config.toml
router_score = "softmax"
router_bias = true
max_steps = 7439
Below are experts of layer 7 (counted from 0) of a mixture-of-experts language model. Rows are named router (the router's row for the expert), down (a neuron's output weights, with its number) and show model dimensions 0-127. Each number is 128 + 32 x the weight over its row's rms, rounded and kept within 0 to 255. Numbers have three digits each.
After each expert's rows: a language model's description of what the expert responds to. This comes from a sample of Wikipedia text that the model never trained on.

# expert 8
router:076127148125137080134109100163121092168157105112133059081076110169145125158138127095158159129118137112098133192172106149127181105126133143144135131146160143053102181095145189076170112145111138124192076135148169182100142063173132076105062142127080095151119162090139123138124161111089182097147131118126163141166084120071119136106134122128124088104174186203171130124165175126115120139134
down3:133146086117081130061104118124170155123136134114071176109179056080168151077108113145149135157113172130182105115098146093119083111164123139171153140162117145153154158151125176153145110148134080094132122148109087139003168173095077126123140153111156119145129083070134116103159126145150171076121108169103087133130093133161101105182131128169117130209103095118114142151152117097122151083180
What it handles: Common English given names and name endings in people lists and credits, such as John, George, Patricia, plus commas after names or places.

# expert 7
router:127069115112111122057146095169156134144062132115161141190097126091118106139168119129073089137151118123144188107095164085124121198094127155090134166106119128106156048089189167131148143061123156175121121145097100085122176080115139125151098145186118113141058088133145189149141096132115103165107150095093112160173110152096081155145131074141162124138084108109146174091139175102136128144095
down5:098108140097128096178095127160168114145100061108125091128127096084105145156119146144132071109142099149130097171104147099058114148146162081131094150129143172091100135064116181139169146090132175165127097106081127153111143084164090128149112155128114144191177063121190075102150127073177111082124086146118130166147142105157073172112087153165182132087171101162160118147104092180129154148170
What it handles: Nationality adjectives and country words (American, British, States), plus the, its, year digits, and joiners like hyphen, slash, 's.

# expert 1
router:111142111091193110076125132118124158163152086129155159107127147149141164119111127144149125088156116145171131163150193086091213121094136139137108129135086111040107176087140157123152130080167172073096058162173160146105173073103120092097107134127133145091073124131148152118153196154180104112152141105140118149080100067104097047166163083117105081139117122151103126142129167093126109124134
down3:173153167105141092152133137135150109142130091129182150126142166126124162114126165115173169147104103138138087070136100112114115125081148154169121139164120087140117164098164145130142155137153102045084078122157156124028155168087118084108175134156086096136095158091082134172161131168140111145142174095112092142117177141055082103192142116127169137195114083140123144140174142101207141089101
What it handles: Word-final suffixes closing proper names (Idim-ion, Ash-ken-azi, Escal-ier) and capitalized modifiers in institution names such as Royal, Liberal, General.

# expert 2
router:111115148147107135119172165093168165164093158125040101099127158135125109144065145087157071104110095138158148128090088125100131179127092167076130057091125084143119073147152159111106127150074140177090125129070093126160137196116098150171103056173092166109133100132145176130103132128114129152124144164163110181095098148094104184165159073129168168146108094158112107114135116106129072112092
down5:173104102164184112089197130117132109158137181136157138166073112121105164118142106108118138149162167105149102129081091140162201139098098106092129106157151113202111132104116088136128139112107142067181107116110089118140069146115120140122195078111104182131106123164109118084169172082109081160227124119118158130103086191130132158170129114134148107128196103132162142142142153139162098154063
What it handles: Digits, pipes, dashes and colons inside Wikipedia tables and stat lists, such as years, scores, chart positions and subscripts like _{8}.

# expert 58
router:129131131144122074158169099169113138168115160079135127154069151133087130111154139131114086126155091160135159092141151124116173147169092159154123122146173092074142085108174188127104156171103108126169119122108161054107171188097111084148070171185060106107170147122140169096061139121148107138133148202155136193132176138086106115127121162134150104151109149120119120115072099182066084142120
down2:158083180160132163136114174164171157097051157149153146105173072110137165158111163072165135128136149140192146129148122129130094107148115164148107141202150109090087132181107133172129155099098140106124089108153119157146154142183128125182172069100127137130093045140166055140157152132156087143172084083149089089146112134105179128104102118123109122182093137192124095153125150086155165126135
What it handles: Function words and title words in awards, film and publication text, such as Best, Nominated, for (Academy Award for), ISBN, titled.

# expert 27
router:099060111141143133071093140105096119092164163133187153128113123127112187102194149132097137173139114072142135182163144154160097137106129126082135178100119158100098163108076133107121070103129109086176151161154130132140145174126130134098099132142174113176132143149129101095088100082110145181173120123202102091150111172154094066118126155071154199130107128092162115168136125133131046152188
down2:133156137093090143104124115084120140121156079139138169126138118096131121173166035121103152143138133161161175181125126097160143092123175141151127070097103136093133122051136089104180126069236130102179136086077118113117050125082127114204090097142097110107134124091169124157066101151120104115085106145138132135128134110098111084176171099159142130135141125122095129136180077161104164134137
What it handles: Consonant letters and clusters that start or split words, often in Indian and other transliterated names, such as Subor-b-ital, Ven-k-atagiri, Kh, Sh.

# expert 25
router:139095083104082106137118138099134162154118126154165143114129097109129142114162141075124166185117149138149122137067137136072101092133112149103141105112158121161154108188144078084123097146104124147157115113104171085127143124150137095055110117145074170210172103088151133148142079094172148126159141175122127152144201131167089135125173165082123182150126115118109040177109096110212128137200
down2:168071121103104142111134188129108093111145121079181154065045129085139148150178129106100179174124121122139173158150112112129147105121157131144144160091109050181164098127067090163106058133127061125150126152041171135164100183130130130198136148122146125151127140175129114126144095050159118139128143123100101098152122141162108171130151059166146147108091132085162115116115104127138102142120
What it handles: First capital letter or syllable starting a foreign personal or place name, often Japanese, Chinese or Arabic: Fuj-, Ts-, B-, K-.

# expert 54
router:101140073072137121124105122082135148164155124144076152138155099137135105073074094098165162090193119167149138089169144100119136063150106083127165092166086124128137150187121156176118073121101108095185133140168145067123142163141129094157102091115108157165076096069104142155183101064152124141114093103109134125114138155158149093129146116101080156146112134194165100199128192123091169127137
down2:148131159120086126083161113126142111158172152123148130108148075090112128102129143080104110118099155153089124099117156105121107122142087189095136133128112152122171193176159116104120090161118083096156215149155139098003155133151177171118154121108167105125132148146163114123086140105104126126142178170116125112183104173082142185130126134152154114157160140186210175129128129181133181072125
What it handles: Opening syllables of Spanish, French and other European personal and place names, and particles like de, e.g. Pé-rez, Mé-diterranée, Or-adea.

# expert 16
router:105191129144149105126095164187135116130140102086152125153110128185111106166085162162095127149151077147111138117173064130153138103133082153142140091078094135098134102125142158160142214104098112135150063138080154121117091146102148073184127178124103132102133117121129126139043153111134095145151205189125135144178095104080111187116138117142143173151177142114108110123068101080133158128200
down5:093165074160144103122152103143134129177157127118117145137157097144056092130180119100099136150174197119117117151106084089144124130105124123140152153137126093122190115131121141140183147141135088116129071135104110132198157204189123100005134116106170178160145165175173091181103133101135113142157126201114127111193086158092151100127074157129117088147126110103134124142122103091107146122143
What it handles: Prepositions like from, to, of and for in career biographies ("Archbishop of Turin from 1999"), plus paragraph breaks and table-row ends.

# expert 18
router:100157072174109120150144194157082129064127144062170166148106175080103086159178137207135128105158123133093166103154100125150128110111147145196096159125132142146089137164113072132110119096096074117118146158136134088134148121182147086112171142113158067105165187137120140138139082092134188166132093138114167139154160144128161082056082135168199171102147112122102135125117145132142087118102
down2:106085157192110129071104133120160164094139151144146129174121104153115061123164106092112106116136093113167147094092220108110073155168151062116135165142127061167216142177155153063146174108124129084156104107178181134162128133144138133141143092094115079111110122079099180139073092104155149149107109135137106129090150120126056128092077117107129202134112156130123123135113145117140127153100
What it handles: Auxiliaries, modals, pronouns and conjunctions in running prose and quotations, e.g. is, would, be, that, but, plus contraction pieces like 't and 'd.

# expert 26
router:076077101095129137117104049102130153092188137149073104129132101141178149124140148162104122168134153107123147125146125131103103110106139099075119103170154123143193155097079115203061135136149073107195169136182131156157026156087159144171175101106118139123121076160131096119148107141121128134156096190157131091131141149144157119126135137151085101111176096158175128128053094128154146142094
down2:077115152162136072084093088164145165102157085147158146067125115121131140110094135176128183128137119150146068153107109152155120091167104117135129154052145186211150083130114167098128119100092126113078108128081142153034189104156147141157103117074144115066107108126136147158112160123109118145101182122107152150160112137120057139159122151121140130153079142122122126218162106158130120168084
What it handles: Word-internal syllables like ag, ig, iz, c before endings such as -ers or -ing (vill-ag-ers, Hor-iz-on), plus sports units like kg and contract.

# expert 20
router:115170137165152154111141095066122132108189145105127093122197145103144109104100145156088092153111135104153076105165137103094095110126089122060083128107084072123140122141077124153130132165134086086101216095181156181149102102118106119154182164057172096104119113141118084152152128141117161122181106152177148122125144143175175080087133165135112125104159125089107137137089126220129172105145
down2:110125212131150106115110136127081159107141156085122094118128106089165104118120121121180112141163122094201092144150214129174105131112123169137147107147147100136108154117179179121094114105108193149069055109143151122126165255139133100095123179167106183140092116120129125176111161122097138120142173122157129084123125056111175171106122118144153124170144147152139089123153111153144119109177
What it handles: Word-internal pieces and verb stems ahead of -ed/-ing endings, such as end-ow-ed, prov-ok-ed, held, moved, set, and pieces of Slavic or Nordic names.

# expert 23
router:102155117098136116137133152112149136221136105163143085133088173152137153168064125087156132151110118110166139105068165133080206174130062077101136113158134095121146142105151112107171191155104181150113089137164181162117133110115133098192117115121139132095085089193146132118142212127159135131135165132140132151083110144114092168141108098109090126151144146124073098076128163154124060127067
down0:135076151113171149136165112138127133115142123125085156160136132069121147171120153137105176105148139180098112162086129125108116091116114189147078123165132198088108118116090189083164149156158121088184121151133174130019176088171058090086114123092118079129156128091120094140166072137152140099115095087131113155105146130134124088181157176086140091144161083129094153144096119121190152127157
What it handles: Words inside proper names of teams, schools, places and bodies, especially State, League, County, University, City, as in Oregon State, Baltimore Ravens.

# expert 40
router:149102178151140122141115168163162109106163084090085095090153071167163162157163156126062170139111151138139126119106134148106096125127119117183148179180130151149152096161135128151135139151158116187115067096152096193125105137155093185050085158147092112136148113100135186132149144127129099092119184135126153086162076057165090104164100082185123125103104130084089130179159107074162129128112
down7:136134091073151134165186115093159138157104155112185133086107104120137136125127115220192148082159124155151183087112141134145145090168093150103157121104165123154090159112133155131153122134113132139100144158091155117174125112158167150095163142152172112100115144131144062117215171171159214097161131078102132086153100127195167118136127092047140184153133088144128136115142107112078125112160
What it handles: Words in species and place stubs such as Species, species, Genus, -idae, °W, located, plus parentheses before taxon authorities.

# expert 46
router:126113134149143079144177094114116130142078162119094140166091175116103136146125092152172061073077116131089124077170125123149183160144082143154109119144168097118152163161149114097109139141121180098137135077105072108124160122122131106196167174131092130095131098180147160123104139193173139141175116133117111130054165075124091162148145099191166133131107116173163092088049122127127124120052
down0:132163082139118132113197109112129057093131150156113145163144106082077130113145082118094129117185142121110140113162152134176121165164158134116128097180155125145084055145117139116123091101121110107134093142129094112185118078088146180113080108079151174176099092084154105106129099102127168114110074115101076178092172155159132143031140113144152135195087098067128105147111137079115111103176
What it handles: Numbers and bars in sports and career tables, plus final word pieces in sport or event names such as Pok(er), Roll(er), Track and Field.

# expert 24
router:124085139130045134141132069095121125132143167155087087111118137129112103124100100137113082128075185163102106090179176100207073142154146150088129100136154105147151143152119079130088088168123140058105210075108069141177140171159118134128083136090175128143133147143081106160130107150111131120137090147132148150092141156129194142063169152165104091121144120151139116091128137185088178104146
down0:109123077131132098111142101092158096118140117161121147056185083110108113171072098112099090103167122107155154198170135105135177146101194104134160107069122129154180126109124156111151137088184067153140170085134186160207120132091075076115181151143092163151153178113137119131102140174135121112091092172143086111166179150106137118142119096150126165137099131170160083163112140146130127169083
What it handles: Short pieces in the middle of ordinary English or Germanic words, often after an initial consonant, e.g. bl-og-ger, cl-ou-dy, Th-und-erbolt, b-ell-ied.

# expert 60
router:123163156130083129150174134158083106152101114142078142138114117106130125087170160179078162166147110039119143109129054140147118205151180140141161163143174130145104108175150110135170184147164080111120081115068113137128128114136100116094155177097107143183179091143193121106092150145079078131161125143095128156182118111091131160148140174144149113092071115136139200157099118123081147116160
down5:151121136114169148109107112130156171117172109125139081067121076104116120162114061117122132208156096136170151132139163094165083060172107120119076119177072133102129157165136138147118089142103093183101163198164096160228154127081131093129077131162091083135136132099141081099135147138151136065135156089108114134077118158128124139110181089082086160141147165143133145118106083094134133106147
What it handles: Sentence-final periods followed by new paragraphs, closing == heading marks, line breaks, and table pipes after header cells like "Fieldwork date |".

# expert 37
router:135100176117123138134141171168110093125098141104096159083112138135120173092171125143064202200133193100166148095118143084104104141169129129153133128124141143157059071163147114101099137119132156172097086131083067140130117159177161130053106119101133124171154155094147142089092094128100055054171154105168151161172163134122118130098126195103187110100117127143092124178110123100101123130126
down18:121083179140173063089095047174165085120134148212139107113150094133124116083147134110149113077083154138098159114118132156150129172095098110139150099113129123107138153130090153117124165153123150113147139094183146089186135167199129124087122132162103162061126139160108206114114187106087161126142138090116117091141113088152129135104154171073132168081157128157142056176135141186143158148116
What it handles: Structural tokens: paragraph breaks after sentences, heading equals signs, colons and dashes in lists, table pipes, and taxonomy entries like Animalia.

# expert 62
router:136161103156130092156131155132114149123124162138112130142169136144137138208078130070176085118150110099094125110091139161152196140148111116091115140140141064124172125150146131090127163146074127180133093142088165141107130142098159096206195104128097155072099075116110099169116195194162167104153153171125118156128111115134132161170075098110118155205167117159122141063104090136139095139068
down0:131101136114119113147093147129131124080165095130170125129120092105121140080176097173075139078159169171114142061105074139131104104117163133122159153155133171132132090153124148152113094132172123108093041106119139124083179064174111192116098175138124074161093144180114196125147117042128086168122141130077096116154118113154121078121121133168133125046121094133111156150179150137093137124071
What it handles: Words and numbers in association football and other sports articles and tables, such as League, football, Cup, team, played, season years, and goal tallies.

# expert 55
router:099098149109068151081104091093150148111156108064134119086125100092130126117155174160117083164112160093163173172161112164148167155124108133115068122076057102158139179179070180156161072172153073090140156123137125179148097122139106110149128102112136136092133193134088118152117130096062129107172105115142133120118126153101174124080138160127116187105085115154097063144137173131115103142195
down0:196155147140176119109153106151122098160147132126143103109106070100136133127102149141135126071062057103107059112064183110133136153145148111108139124140112142163152127127142201126136146081065112073133092130131144121123120191106112084176071157088103099157092120149133089189171146181160054147104140155137171104104086110138067095145121171141113162205110152146146149090115166101131114118109
What it handles: Short one- or two-letter pieces inside foreign personal and place names, usually r, n, b, z, as in Pey-r-ouzet, Bub-n-enkova.

# expert 56
router:156106168151098107148110175189153105131091139101156161142141089131114116111114085102081191116113141100098157152136115100189089130107152158152078182108163142100172110172140152136162112099157138151142135093148120100128161090165127200073141141087202152145130152102167141149154121140175150143109070141150078116165112141139095130143105174072144145117150129128175076159159138066195219149081
down0:101103087128112096155185148184142143108101142138094068113134092057115184163188100113120108155118097133188148182080161128103102158116115124120130110169159088153141113134096117121129187129090139134181201114097118088032202144078138142154074186150144173140130134115118146157118148125096156126105056182138143151190109115137102118110158165141106156141169090108122144114162102119123168101150
What it handles: Word-initial letters and short words in species and anatomy descriptions, such as j(uvenile), f(ringes), d(orsal), has, plus table-cell spaces.

# expert 50
router:151139141175143085115132169121093135152122082144123114138125109193113118154149183078116123134067150148074090129152097147101102125100093192173042069129123143084085215126167130098117109126110141111115101069136138142100189151176112084112107132173154090122158115078049117136176154117160121175064136148166115181134148147075123073119140132125122114125127090164143114161136152093107107081120
down5:079129177148120108071157188126130137076101121114148094153117160148118128115127175187182132133147088199123151130196122098098105184114125161103149133117134163166110119148105158082147130144064149166148117070142171080048147118101106130132089173081129176117144159122182098130077097117174130150179092167084126172103152145083114095113089179081164123173105095184112153142105121131149135114144
What it handles: Pieces of song, album, film and book titles, often in quotes or tables, such as H-airs-pray, You, On, As, Way, closing quotes.